config.toml
n_layer = 14
d_model = 224
n_experts = 4
experts_per_token = 1
d_expert = 544
d_shared_expert = 0
activation = "gelu"
moe_layers = [1, 2, 3, 4, 5, 6, 7, 8, 9, 10, 11, 12, 13]
router_score = "sigmoid"
normalize_top_k = false
routed_scale = 2.0
balance_loss = 0.00702
balance_bias = false
init_std_router = 0.0157
lr_router = 0.000469
n_head = 4
n_kv_head = 4
head_dim = 64
vocab_size = 2048
norm = "rmsnorm"
norm_place = "pre"
norm_eps = 1e-06
positions = "rope"
rope_base = 100000.0
rope_fraction = 1.0
qk_norm = true
attn_scale = 0.151
tie_embeddings = false
parallel_block = false
extras = ["capped logits"]
init = "normal"
init_std_qkv = 0.0369
init_std_o = 0.0
init_std_up = 0.0369
init_std_down = 0.0
optimizer = "muon_variant"
lr = 0.0102
lr_mult_down = 1.5
beta1 = 0.95
lr_head = 0.00597
grad_clip = 1.0
warmup_steps = 50
schedule = "wsd"
decay_fraction = 1.0
decay_shape = "linear"
final_lr_fraction = 0.02
batch_tokens = 32768
seq_len = 768
doc_mask = true
train_tokens = 329200000
steps = 10047
dataset = "wikipedia_en"
Below are experts of layer 4 (counted from 0) of a mixture-of-experts language model. Rows are named router (the router's row for the expert), up (a neuron's input weights, with its number) and show model dimensions 0-223. Each number is 128 + 32 x the weight over its row's rms, rounded and kept within 0 to 255.
Before each expert's rows: "mostly gets" lists some tokens that are sent to it at least half of the time. This comes from a sample of Wikipedia text that the model never trained on.

# expert 3
mostly gets: ":", " ", " p", " 0", " d", " 18"
router [152 152 151 122 119 159 146 107  46 172  73 152 120 104 181 139 141  85 164 112  86 143 107 169 139 117  64 163 129 142 187 121 138 130 103 116 155 188  65  80  85 153  95 140 136  86 124 135 111  61 162 153 102 145 105 188 145 142 139 140 123 100 107 145 123  91 131  72 113 140 119  67 109 136  94 107 129 107 106  93  86 176 114 126  72 198 169 130  93 155 133 141 104  97 147  79  86 133 152 126 106 121  98  54  84 133 101  57 152 104 162  91  86 194 151 167 128 135 109 137 174 108 152 114 151 148  95 122  87 114 141 105  84 137 131 126 125 126 192 102 159 155  88 110 128 118 186 136 129 112 162 149  79  78 121 144 126 143 139 123 128 147 134 138 152 152 195 119 127 127 116 139 184 142 138 116 114 116 116  33 163  61 159  72 119 138 139  84  94 114 139 109 149  90 116 171 169 133 144 173 138 112  84 131  97 122 119  66 187 146 174 116 113 148 120 155 187 169 185 178  92 119 110  95]
up20 [144 102 114  97 140 176  79 143 107 117 146 137 143 109 173 132  80 199  81 132  90 136 156 106 111 118 125 104 138 100 141  83 129  89 144  82  50 136 101 102 157  48 126  97 180 146 133 129  91  92 121 172 135  96 128 103 159  94 148 174 148 140 166  90 154 104 199 112 112 118 119  85  30 133 135 116 108  73 165 188 135 161  79 142 157 168 113 128 141 130 128 137 152 101 161  65 182 146 115 138 125 162  66 126  96  98 172 150  99  89 101 148 160 108 184 112  56 126 171 138 131 142 100 164  88 121 105 168 130 122 153 112  71 141 111  99 156 163 160 148  72 163  92  84  92 154 132 195  86 143 149 131 148 197 109 115 183 131 161 106 146  96 160 147 174  82  98 121 154  92  94 112 124 160 144 131 149 121 196 125 156 149  97  58 159 149 155 140  97 155  98 148  86 168 135 163 134 130 178  88 177 145 116 121 145 161 152  97 122 100 113 136 169 110 128 178 124  92 168 142 102 129 136  98]
up21 [154 185 140 137 161 129 162  21 177 194 105 121 162 151 104 126  93  46  92  60 123 168 145 165  86 121 139  99 105 130 129 109 133 135  98 141 101 169 149  85 106  92 119 159 128 115  90 127 134  95 158 121 134 120  65 128 189 134 132 140 131 125  71 167 159 129 155 146  81 131 113  76 145 169 189 144 114 110  99 146 121 110 138 102 177 137 106  92 110 100 136 138 146 114 170 148  83 135 134 150 103  95 104 143  94  60 105  92 145  99 117 157 101 171 161 118 130 162 140 116 141 123 124 133 150  77  74 154 154  49 149 110 123 140 140 145  97 141 145  67 158 155 156 157 117  92 169  93 151 181  97 192 155 125 124 149  72 118 135 147 182 115 103 146  87 115  83 133 127 164 147 110 108 103 130 207  91 135 111  56 160 117 119 180 112  76 125 101 106 118 176 103 178 107  86 126 137 148 161 153 120 127 170 164 122  90 106  90 145 137  62 115 180 168 108 132 115 103  98  82  58  91 160 160]
up22 [104 156 156 147 151  49 148 152 135 141  94 121 111 154 113 114 166 136 136 148 121 136  89 121  90  85 100  99 155 188 157 104  82  94 128 151  72 105 139 119 152 118  85 167 115 119 144 101 194 111 137 122  74 164 169 201 153 167  68 144 145 128 101 123  81 175 145 131 118 166 168  60 124 145  62 154 131 116 130  90  95 147 121 203 126  89  91 179 181 154  67  92 159 173 192 103 110 165 139 155 130 111 144 116 103 120  83 125 145 114 157 114 129 107 127  97 172 155 130 156 108 100 101 113 142 144 127 189 127 155  83 126  31 112 110 112 106 149 165 158 127 137 150 154 116  65  41  93  95 140 116 114  90 190  89 196 148  97 118 125 152 128 129  72  50 169 142 111 142 152 133  75 129 130 124 110 105 118 115 118  83 136 164 141 142 105 114 164  93 114 131 183 118 130 132 161 162 126 132 195 133 160 120 148 101  55 170 110  85 164  77 131  97 148 123 130 149 146 141 121 161 106 124 154]
up23 [136 200  98 115 133  96 148 117 162 135 165 140 153 127 182 126 193 129  82 109  66 160 110 116  90 111 155 170 129 114 126 134 136 175 121 139 151 157 131 131  97  91 116 162 138 153 126  90 115 101 154  78 116 165 158 145  96 132 115 154 131 167 126 158 142 152 147 106 128 149 153 136 115  91 115 147 147 110 105 128 108  66  94 156 135 150 149 129 137 150 124 168 104 119 154 181  62 126 111 151 135  51 140 137 101 110 124  80 116 133 137 117 141 148 126 170 146 201 106  97 153  84  98 111  95 119  98 152  83  82  84  89 120 154 163 154 163  99 149 102  81  74  91  96 126 118 132  81  88 133 134 190 117 117 158 116 139 160 110 122 137 147 126 154 142  78 171  88 168 185 124 166  81 162 128  43 144 184  97  78 107 120 131 212 125 216  51 163 116  92 105 109 118 159 107 148 175 113 174  96 103  70 189 137 226 133 139 122 145  95 138 131 125 132 134 106 159  81 142 183 140 136 169 199]
up24 [110  98 132 177  81 136 104 150  66 177 118 161  96 174 148  80 131 138  86 167  98  47 141  95 157 128  33 168 142 150 135 144 148 120 109 111 124  70  79 123 150 150 174 111 107 147 120 146 190 159 142 132 144 136  53 146 190 146  86 101 149 121 132 167 127 117 159 175 154 134 164 102  92 157 130 128 116 155 127 112 160 166 100 146 145 128 161 127  85 151 149 131 100 149 112  82 145 107 109  92 140 136 110  79  88 121 162 145 144 127 152  93 102  92 154 145 170 119  84  88 176 124 125 153 199 151 130 153 199 113 119 126 112 150  82 106 171 132 137  55 188 148 145 134 124 144 111 125 125 144 135 120 130 146 174 169  97  41 168 108 148 127 114 140 122 138 160 118 148  88 138 103 115 146  99  93 139  67 126 104 103 156 149 148 151 150 133 212 182 155 188 147 100 127  40 166 112 184  52  77 130 161 134 125 115 137 119 123 168 133 101 106 145 114 153  96 142 155  57 141  99 156 173  92]
up25 [138 153 178 109 122 133 121  90 111 116  84 111  93  78 123 143 104 186 113 147 163 162 104 149 113 111 193 173 169 134 122 116 133 105  86 117 112  98 113 154 139 163 133 158 157 119 169 112 161 127 143 149 132 133 118 184 154 134  76 154 166 195  53 137 111 174 177 119 143  92 115 175 107 148 111 165  52 146 166 130 165 163 127 136 159  92 136 108 173 248 107 204  80  92  97 125 170 125 107 156 150 106  75 164 162  94 154 152 143 131 103 127  92 106 174 199 137 148  82 109 218 111 108 123  66 177 121 127 119 102 156 140 111 111 128  78 124 118 151  80 128  68 130 149 148  75 125 105  94 119 146 137 109  77 150 192 142 110 170 142 153  64 137 111 152 179 126  90 139 145 164 107 140 152 102 149 133 111 169  99 113 132 137 153 118 173  66 135 149  63 110 149  90 104 122 120  63 129 109 146 113 149 137  89 132 173 136 107 141 100 105 118  73 135 110 180 137 135 154 130 126 173 157 112]

# expert 1
mostly gets: " the", " and", " of", " to", " in", " a"
router [127 148 136 134 174 192  91  91 116 151 146 143 114 138 143  99 140 149 108 108  68 153 135 129  82   5 138 130 106  98 180 100 134 123 135  73 109  84  87  71 129 120 153 147 126 114 117 122 125  47 153 109 125  88 110 135 125  98 111 175 128 182 129 151 136  83  79 116 104  99 203 138  84 155 115 164  91 117  97 155 202  64 124  91  89 175 138 115  78 100 111 116 131 123 115 134 101 100 126 104 103 116 105 123 125 101 182  76 151  80 171 141 128 116 189 187 155 152 120 132 144 159 135 153  66 138 223 144  30 163 123  85  89  96 100 124 120 134 176 112 140 121 188 115 101  99  88 177 119 106 114 165 114 130 134 141 155 135 158 123 157 119 144 137 149 118 111 155  99 107 126  99 115 164 158  71 155 139 114  86 150  60 140 143 129 149  91  39 127  93 112 107 193 118 137 136 152  94 142 138 143 132  96 122  97 118 136 116 110 111 139  75  57 166 124 140 137 159 151 115 112 117 146 108]
up20 [117 124 163 153 158 136 128 144 200 127 142 157 147  84 155 137 209  90 109 167 191 128 158 140 146 119 198 164 137 148  45  93 139 136 120 124 152  96 163 130 175 149 102 100  98 166  31  96 148 136  80  76 126  49 151 124  98 156 137 136 117 154 171 111  52  85 108  97 155 160 101 138  97 107 107 108  69  64 140 105  70 134 120  84 172 121 165 113 121 125 121 142 130 163 114 124 111 171 101 104 116 198 125 204 180 106 113 184 153 168 137  68 143 158 119 166 132 121  67 166 158 122  98 143 175 162  99 147 132  74 102  97 154  98 114 134 107 109  70  89 135 140 148 108  69  89  99 120 145  90  79 126  95 151 129 160 145 179 136 128 145  84 152 114  93 112 170 131  86 116 130 102 120 182 147 172 127 137 130 108 113  99 132  87 116 125 164  88 112 116 162 122 151 168  88  90 136 105 149 126 164 113  89 107 131 149 122 157 119  70 120 164  98 127 120 119  81 131 145 100 181 107 105  94]
up21 [114 101 158 108 102 136 190  88 173 120 155  80 139 148 166 156 110 153 132  81 215  90  75 112  96 116 101 129 117 113 138 128  79 130 108 136 105 150 144 128 140  58  79 183 175 105 179 191 123  57 135 159 100 109 133  81 162 102 172  96 150 178 180 164 158 123 110 113 194 141 161 101  81 115 106  66 157  87 149 119 160 155 184  95 107 159 114 158 125 163 108 162 138 176 141 102 145 132 182 106 151  75 124 110 129 112 165  63  51 100  95 106 137 145 158 122 125 136 123 129 146 116 135 129 160 130 155 168 104 151 171 112 192 107 177 104  56  90 151 175 122 107 135 149 119 103 109 115 110 141 123 103 113  35 119 142 142 110 124 131 125 120 167 122 120 157 108 106  84 112 148 124 136 161  79  71 132 129 145 174 111 118 175  98 101  87 115 136 183 111 149  87 110  93 160 166 117  87  62 121 111 178 126 124 128 134 149 112 160  95 148 103 116 128  30  97 103 112 147 104 134 142 121  83]
up22 [121 143 128 154 119 154 140 164  99  45  85 160 163 135  65 105 135 135 115 122 132 138  96 137  80 182 119  86 174  60 169 148 159  99 149  97 129 123 151 136 154 161 101 176 160 163 149 121 103 160 140 116 130 132 218 184 141 102 119 107 156 102 101  73 142  86 129 151 119  99 115  96 211  89 159 136 104 148 101  99 121 155 138 139 177 104 101 122 168 139  67 136  94 154 155 136 141 118  64 130 109 101  96  79  79  70 129 132 128 138 133 145 170 114 139 108 158 135 182 141 180 136 160 154 106  91 135 149 160 128  94 120 161  22 101  90 146  58 153 102 133 140 145 140  84 105 151 122 134 155  72 132 133 109 123  30 125 145  83 138 133 144 107 166  77 216 115 100  93 124 135 162 131 168 145 134 115  90 138 177 122 100 127 155 159 119 128  85 109 139 104 120 156  80  88 149 162  94 169 185 133 160 117 109 104 150 138  97 147 181 170 113 126 125 113 179 121 185 159 118 188 121 109 122]
up23 [147 148 170 183 122  83  83  96 173 119 166 162 111 188 165 155 133 137  85 127 121 109 119 129 122 111  82  89 105 185 163 109 131 107 113 160 108  80 131  99 120 116 192 169 128 123 116 135 148 162  84 109 116 165 138  80 103 171 135 113 141 184 170 168 150 166 109 115  85 136  85 126  80 109 148 129 141 115  64 112 120 165 131 126  91 160  68 122 121 105 139 180 150 126 174 163  93 170 133 125 171 104 149 100 152 114 150  77 172 197 116 170 139 159 132 144 159 135 136  76 136  75  79 182 143 147 141 152 153  59 111 104 131  39 126 149 223 187 106 100 117  72  78  81 166 123 127  99 125  98 182 111 141 118  95 157 152 123  71 127 163 156 166 141 126 149 126 152 170 203 147 119 139 131 184 131 146 128 144  90 104  89 176 144 181 133 116 161 125 122 148 111 143  87  84 132  74 137 148 142 163  94 139 106 149 139 116  87 125 135 119  99 146 179  84 128 156 136 175 130 138 127  47 111]
up24 [113 142 128  82 183 155 134 119 109 144 131 184  90 165  74 103 166 139 155 169 145 137 126 166 134 176 191 106 154 128 186 133 117 154 159 152 163 158 137 144 135  79 123 122 169 112  83 143 111  94 134 133 159 121 125 106 152  94  92 163  97 133 180 105 142 168 143 141 111 168 131 148 172 123 141  80  93 186 166 125 132 146 114 102  55 150 133 128  97 147  47 129 114 101 103 101 148 114 173 112 157 133 100 133 151  96 116 193  37 107 133 129 155 159 187 106 114 117 107 149 109 185  64 150 134 143 125 175 165 102  70 138 143  94 155  81 129  97  72 142 148 173 147 108 127 110  74 140 111  98 124 126 134 180  69 127 129  89  95  93 135 108 143 193 105 103 201 136  61  88  61  97 103 122 107 131 118 145 125 153 123 218 115 117  84 164 132 172 173  65  66 121 174 178 125 107 137 195 105 107 136 126 130  98 148 117 100 140 123 140 126 145 100 176 146  97  97 158 137 102  86 126 137 170]
up25 [123  97 152  72 142 149 138 113 161 131 124  43 145 153  94 127 103 134  44 151 145 167 165 156 106 138 181 173 180 128 118 106 206 129  94 130 165 161 146 159  76 120 139  52 133 179 133 128 142 179 160  96 155 118 139 119 159 145 126 186 140 118 160 152 150  81 185 102 104 131 117  78 128 140 131 157 117 125 104 113 122 132  51 181 158  62  99 164 124 202 104 110 160  74 206 148 151 114 128 116 125 169 124  89 109 161 216 106 109 108 106 123 122 131 136  63 131 142 112 135 135 173 133 143  97 113 132 176 112 142 147 139 123 162  81 147  80 104  66 105 134 143 156 138 114 102 116 146  84  64  95 153 115 168 142 112 166 166 107 131 140  54 104 144  73 118 135 121  82 173 204 123 182 137  78 142 124 115 118  80 126 174 123 122 112 119 144 107 115  79 144 146  91 103  94 146 112 150 148 122  95 130 149 153 117 147 109 170 121  98 152 167 145 139 141 155 112  98 182 101  61 162  93 119]

# expert 0
mostly gets: " work", "ical", " film", " years", " game", "ular"
router [137 159  99 144 135 111  91 134 165 105 146 144 103 124  86 192 137 157 126 115 112 146 155 114 158 110 119 149  93 149 153  82  58 108 143 112 129  83 136 102 123 139  39 159  27 136 173  93 107 107 184 147 125  56 148 198 106  65 158 132 123 100 144 133 140 192 127  57 106 137 132 170 165 139 103 115 131  98 128 134 112  97 114 131 151 100  92 181 109 150 112 165 127  73 131 100 112 180 131 111 137 132 135 128  93 125 159  80 110 133 102 128 156 149 137 119 113 122 102 167 175 138 190 135  88 172 177 134 107 154 126 143 116 116 156 119 147 104  26 109 118 129 161  93 129 141 181 107 118  86 127 189 136 132 130 135 124 129 110  92 142  78 133 121 137  98 121 159 102 155  97  95 124 136 137 116 129 118 104 145  23  79 108  92 129 144  93  91 121  91 135 107 151 125 136 168 185  61 132 133 142 123 128 143  50  97 197 172  85 127 161 120  86  55  98 121 156 177 206 114 103 141 125 133]
up20 [172  73  79 108 140 134 117  93 123 128 127 129 128  58  96 129  90 175  93 100 125 128 134 121 116  94 111 209 114 136  61 145 132  63 164 156  77 153 118  70 129 115 126 115 106 148 163 152 131 170 220  78 137 102 147 144 185  62  65 127 141 159 166  94 105 122 125 140 172  96 129 142 129 113 134  74 155 143 121 151 164 118 185  97 125  49 137 179 121 163 127 149 131  99 140  83 139  95 134 132 139 112 100 200  99 110 117 174 135 136 183 193 101 170 139  95 165 148 107 154 120 119  63 160 144 113 128 152 132 172 144 134 108 128 134 136 205 179  91 151 163 151  95 150 149 120  87 139  84  84 119 135 113 145 100 123  76 101 114 133  78 213 115 126 151 127  72 152 144 196  78 117 136 130 136 157 143 165 134 135 122 120 150 141  81  52 140  72 132 149 117  98 130 169  95 186 156 148 119 114 129 164 159 105 112 163 103  92  81 179 102 166 160 136 104 104 149 137 124 126 159 118 135 136]
up21 [ 96 107 171 103 132 158 105 129 152  93 196 165 144 142 119  93 133 143 145 148  54 181 108 190 176  98 141 134 133 105 129  89 122 133 158 133 178 137 159 140 141 152 114 114  82 117 140 120  94  76 142 164 165 151 108  99 121 134  86 112 133 129 152 167 110 200 122 150  76 120 140 154 173  96 120  78  88 132  89  80 180 121 118 112 145 114 159 157 120 168 197  86  79 149 210 149 145  85 136 119 133  81 137 133  98 145 139  88 113 171  54 138 114 119  78 187 124 102 129 136  54 156 132 111 142 149 180 132 171  80 133 103 101  87 139 126 112  54 226  77  86 120 137 142 118  77 144 113  91 112 171 179  96 195 137 146 101 185 109 143 155 137 127 101  95 108 179  39 127 136 139 107  90 127 106 170 118 163 155 136 144 121 141 142 111 100 131 144 143 114  90 154 147 126 144 167 112 148  61 117 151 141 117  82 170 143 133 109 153 142 162 118  75 139 110  93 140  95 135  78  86 109 126 159]
up22 [151 111 145 134 112 109  95 171 108 157 126 139 173  54 120 128 190  93 105 136 146 109  72 154  64 158 114  80 170 144  67 131 148 132  93  38 126 130  74 149 134 159 124 133 120  99 115 192  70 137 136  98 126 160 106 100 120  15 211 182 152 120 127 117  90 138  82 153 150 105 101 122 172 159  90 110 105 145 150  86  94 132 191 110  89 164 128  65 118  84 117 116 144  80 183 126 167 132 140 116  94 115 148 123 159  87 114  99 179 115 185 108 172 139 150 154 145 138 115  79 106 150 126 172  76  89  84 144 168 143 104 151 186 100 124 108 142  79  87 120 135 129 127 139 104 167  90 167 199 169 167 140  86 101 125  95 127  96 145 105 123 162  93  96 131 179 177 121 174 142 155 131 114 145 123  94 131 111 151 113  85  74  94 147 134 111 121 107 151 105 147 122 158 177  99  72 124  68 133 107 128 124 146  80 127 106  96 128 140 138 124 110 143  78 111 101 172 104 164 114 157 161 109 148]
up23 [136  98 155 151 111 112 100 100 173 119  63 113 140 102  72 107 154 114 173 158  95 131 119 105 183 130 159 155 108 177 129 116 152 122 184  30 120 153 116 142 126 108 110 117 135  90 108 119 150  70 127 123  87 145 140 171  79 108 115  68 202 111  76 111 175 182 166 122 168 117 143 116 107  95  91 105 174  78  90 141  79 118  78  97 114 127 160 113 125 132 125 119  91 110  82 173 136  67 101 121  86 182 126 107 175 226 121 166 104 122 155 127 101 120 128 148 129 147 124  85 124 154 179 146 182 166 127 129 130 150 154 118 212 128  64 130 199  91  92 127 131 152 144  80  86 130 152 165 139 162 166 161 104 127 108 120 144 137  82 120 132  39 155 143 121 127 135 134 129 127 132  80 150 145 124  97 142 114 100  58 152  86 102 109 189 123 104 181 129 122 122 124 164 152 146 103 135 157  98 117 115 167 121 116 127 139  86 112 144 168  91 115  91 159  91 128 170 104 125 189 132 168 169 189]
up24 [194 127 186 128 137  38 106 127  93 141  64 154 159 153  79 156 165 132 168 167 132 164 168 159 160 147 119 122 122 137 150 101  99 125 120  85 137  71 126 115 123  86 162 121 145 102 155 149  99 147 134 136  85 116  95 146 218  87 138 111 129 127 143 101 103 132 130 180 141 121 168  97 137 115 172  83 125 193 151 152 121 158  68 175 111 142  61 143 168 144 116 111 136  85 111  70 137 126 110 100  72 105 170 134 141 148 161 111 141  56 135 117  70 141 146 205 179 150 104  98 140 173  96 116 133 152 102 171 126 148 115 177  94 159 116 146 117 134  77 141  39 158 106 153 132 123 146 123 129 125 100  97 101 124 155 148 148 164  99 113 140 105  89 119  99  84 161 146 185 108 104 127 156  84 124 109 131 149 137 106 123 126 156 151 182 122 108 129 141 237 124 142  98 158 170 107 169 142  69 129 160 140 117 126 110 127 174 125 115 168 146 103 170  49 125 170 177  70 155 147 121 130 186 125]
up25 [159 143 161 168  95  96 135 111 145 110  75 128 113 130 124 151 123  58  96  66 148 161 163 138  63 169 163 123 122 122  78 110  99  74 102 156 153 143 145 105  74 117 134 146 129  89 124 127 146 180 141 145 147  86  84 120 108 159 126 147 123 110 151 159  62 100 154 163 107 120 132  99 126 117  97 147 172 147 117 118 107  85 138 118 197 127  80  79 176 153 105 122  83 140 173  99 185 140  88 104 110  81 104 126  86 132 140  32 142 107 164 131 124 117 129 146 103 156 107 161 112 151 124 137  89 131  78 151 166 141 100 155 116 115 138 106  68 134 104 169 139 151 131  84 118 131 122 117 104 176 113 158 136  55 112 125 125 136 193 134 146 168 149 100 140 140 117 140 104 171 197 112 134  45 184  37  87 115 122 220  54 139  91 129 139 103 184 116 164 155  99  79 190 142  98  94 141 131 138 118 121 109 119 133 112 138 173 101  93 127 146 172 132 123  72 166 131 162  98 100 110 155  61 136]

# expert 2
mostly gets: " Me", " fa", " Sa", " Pla", " Pro", " Te"
router [105  82  99 153 128 129  98 104 138 104 121 115 142 106 135 164 136  91 126 112 152 115 133 132 171  74  87 165 135 127 127 153 119 139  84 129 119 121  58 112  81  39 173 158 101 151 130 141 123  46 134  92 145 145  77 126 146 116  84  97 111 186 121 112 104 110 180 148  73 144 138 142 102  86 145  26 117 119 101 136 190 156 114 128  61 136 147 134 147  82 121 151 170  86 104 168 100  99 140  84 120  69 117 126 126 129 173 155 129 136  84 179  76 125 132 153 103 166 137  87 195 147 142 143 120  63 147 170 130 152 109  97 120 147 168 134  78 105 127 125 178 154 134 130 114  79  78 120 122 101 113 145 147 150 136 139 111 140 176 159 171 128 170  81 111 120 159 116  69  30 130 117 162 136 135 104 130 108 112 121  89 148 152  32 177 115 172 151 141 126 149  89 222 128 113  90 119 149 165 120 112 113 112 134 110 100 125 164 194 135 140 113 165 112 137 139 115 174 118 125  92 112  85  65]
up0 [176 125  88 179 153 134 147 173 102 107  92 154 107 103 111 135 116 118 126 106 112  51  62 102 131 113  69 130 100 119 126  79 197 168  85  46 101 156 205 139 211 174  91  61 108 141 167 170 115  93 104 149 128 104 130 114  75 114  68 179 153 165 112 131  82 140 143 121 120 131 110 131 118 128 100  69 156 128 116 137 168  91 165 131 146 152 153 148  77  89 105 135 108 108  98 129  71 114 114 131 109 136 122 135 156 130 165 170 110 160 113 128 132 133 229 167 114  82 107 130 134 169 145 117 139 169 101 120 111 143 170 107 139 112 137 184  96  70 143 167 135 103 116 171 117 136 121  95 119 120  58 142 145  92 128  98  80 161 175 117 133 102 124 126 105  96 120 149 129 132  89 136  98 116 126  61 146 146 101 137  75 141 122 159 174 117 167  93  92 112 141 110 160 160  71  93  96 168  85  46 114 182  89  85  90 118 185 101  98 178 139 110 103 130  98 144 115 144 127 124 106 108  97 154]
up1 [110 138  97 157 108 142 150 115  89 122 159  93  99 156 104  99  37 106 111 134 160 110 151 127 114 140 137 169 162 174 102  55 101  96 190 112 136 117 138 150 157 160  97  67 128 163  56 117 129  71 157 103 163 160 153 182 120 138  99 165 118 164 125 148 150 111  96 147 152  58 198  79 131 167 108 128 180  71 147 147 124 165 148 122 127 116 113 132  67 104 239 143 166 108 109 105 118  77 156 164 101 109 135 130 126 122 182 123 127 150 154  82 187 131 162 114 139 113  63 137 126 140 152 133 162  94 144  94 173 116 134 122 140  90 156 107 165  83 129 103 220  95  54 140 144 150 152 130 110  96 171 161 126 112 188 206  82 123 126 145 140 156 131 144 139  73 136 152  98  72 100 122 145 133 136  41 158 139 102 127 145 135 131 156 173 197 135 134 128 126 136 144 120  97  53 141 112 176 118 149 105 131 118 148 144 140 126  73 113 102 152 150 118 138  91 132 163 138 140 112 104 115 146 122]
up2 [ 87 187 119 144 167 144 116 137 141 109 165 133  93 146 145 130 107 123 135 142 152 134 103  92 143 129  62 172 138  95 129  70 128 135 118 193 103  57 148 181  96 123 156 110 110 130 135  56 159 180 162  81  88 133 146 189 235 134  83 148 114 158  94 179  79 155 171 147 117  75 177 122 118 103 127 161 139 104 123 188 108 129 128 223 111 108 162 172 154  71 103 131 147 137 148 138 118 109 132 171 127 107  35 103 142 103 157 105  94 183 131 121 133 153 180 136 139 130 173 118 161 139  90 123 134 158  89 141  94 155  81 153  90 123 135 161 103  58 142 155 121 148 134 124 111 127 104 163 185  99 118 179 146 123 118 114  88 161 145  66 143 166 113 100 142  69 154 115 138 139 190  67 143 147 113 131 170  89  96 139  69 134 108  68 122  63 124 118 137 135 127 127 141 165 141 115 107 128 117  76 111  71 164 126 110 164  88 110 123 170 113 180 178 125 118 148 150 131 115 163 125 109 113 135]
up3 [129  69 142 160 112 137  72 173 160  76 153 110  59 100 166 170 125 104  62 112  64 154 176  88 108 107 125 149 137  96 122  58  66 149 176 161 128 138  87 166  97 118 135  30 130 167 137 127 159 174 129 152  82 177 161 202 150 143 138 153 125 114 120 105 115 101 145 163 138 105  82 105 124 156 146 117 140  86 181 157 141 124  80 131 172 149 141 111  96 200 114 103 182 132 136  92 132 168 132 144 132  94 102 138 100  95 152 152 170 142  83 142  93 166 104 147  86 101 139 126 162 109  98 151 104  65  42 119  85 138 131 149  96  89  56 143 105 119 131 144 107 112 126  88 180 131 137 168 144 122 131  76 148 194 148 146 124 159 159  80  76 119 150 158 164 188 127 115 136 115 152  79 148 143 136 133 201 118 121 137 134 153 150 113 119 184 161 118 174 127 123 150  82 173  72  69 131 154 138 164 130  87 135 109 106 122 144 160 105 126  89 102 145 108 146 115 153 105 111 123 159 136 175 113]
up4 [173 102 124 139 172 141 101 201 107 133 136 114 171  75 126  75 110 134 140 152 181 133 116 169 153  63 138 172 132 126 135 130 137 142 121 195  93  93 127 109 114 139  86  58 128 138 174 175 149 181  90 151 164  95 107 109  99  47 128  95 101 183 154 123  97  98  85  70 154 118 150 148 178 141 124 117 107 103 152 105 132  87 165 145 156 150 127 120  99 163 139 117 141 139  96 138 114 109  73 102 169  90  63 170 165 119 143 105 109 165 117 100 154 108 129 169 170 134 130 154 120 112  71 161  82 114 119 145  60  82 103 151 116 149 194 114 149  84  74 129  98 161 123 117 123 126  92 189 105 130 174 152 161  98 134  89 146  81 157  95 135 147 131 105 143 149 167 183 159 120 168 145 175 136  65 153 152 107  87 105 174 120  90 142 121 101 191 155 144  67 128  61 127 151 126 108 164 150 161 168 185 125  98 156 152 163 119 160 128 117 118 172 149 175 169 192 109  91  92  80  95 116 121 109]
up5 [143 182 115 128 166  97 146 127 112  62 126 130 174  94 176  87 158  75  89 102 129 153 156  75  74 140 117 132 162 121 114 162 152 134 119 138 100 155  59 120  58 115 194 170 106 109 127 174 117 145 122 131 146 107 101  94 128 166 153  98 111 158 157 148 141 157 123  86 169 125  93 142 110 175 140 154 137 155 146  80 106 100 103  80  93 120  84 118 151 140  94 135 119 125 155  77 126 149 119  89 155 134 131 147 154 141 201 148 111 105  97 166 123 161 127 122 108 158 204 197 116 159  97 183 111  85  64 156  97 142 151 140 166  99 143 136 176  93  94 121 100 157 188  96 106 111 114 148 126 127  94 110 115  95 100 150 124  87 119 166 102 116 175 174 138 157 148 164  87  75 131 108 116 115  79 161 163 195 119 109  66  47 145 105 135 169  81 133  86 128 161 143 111 135  97 132  89  55 104 127 110 107  96 123 181 140 137 138  86  85 123 102 169 152  46 206 136  95 129  84 133 136 138 150]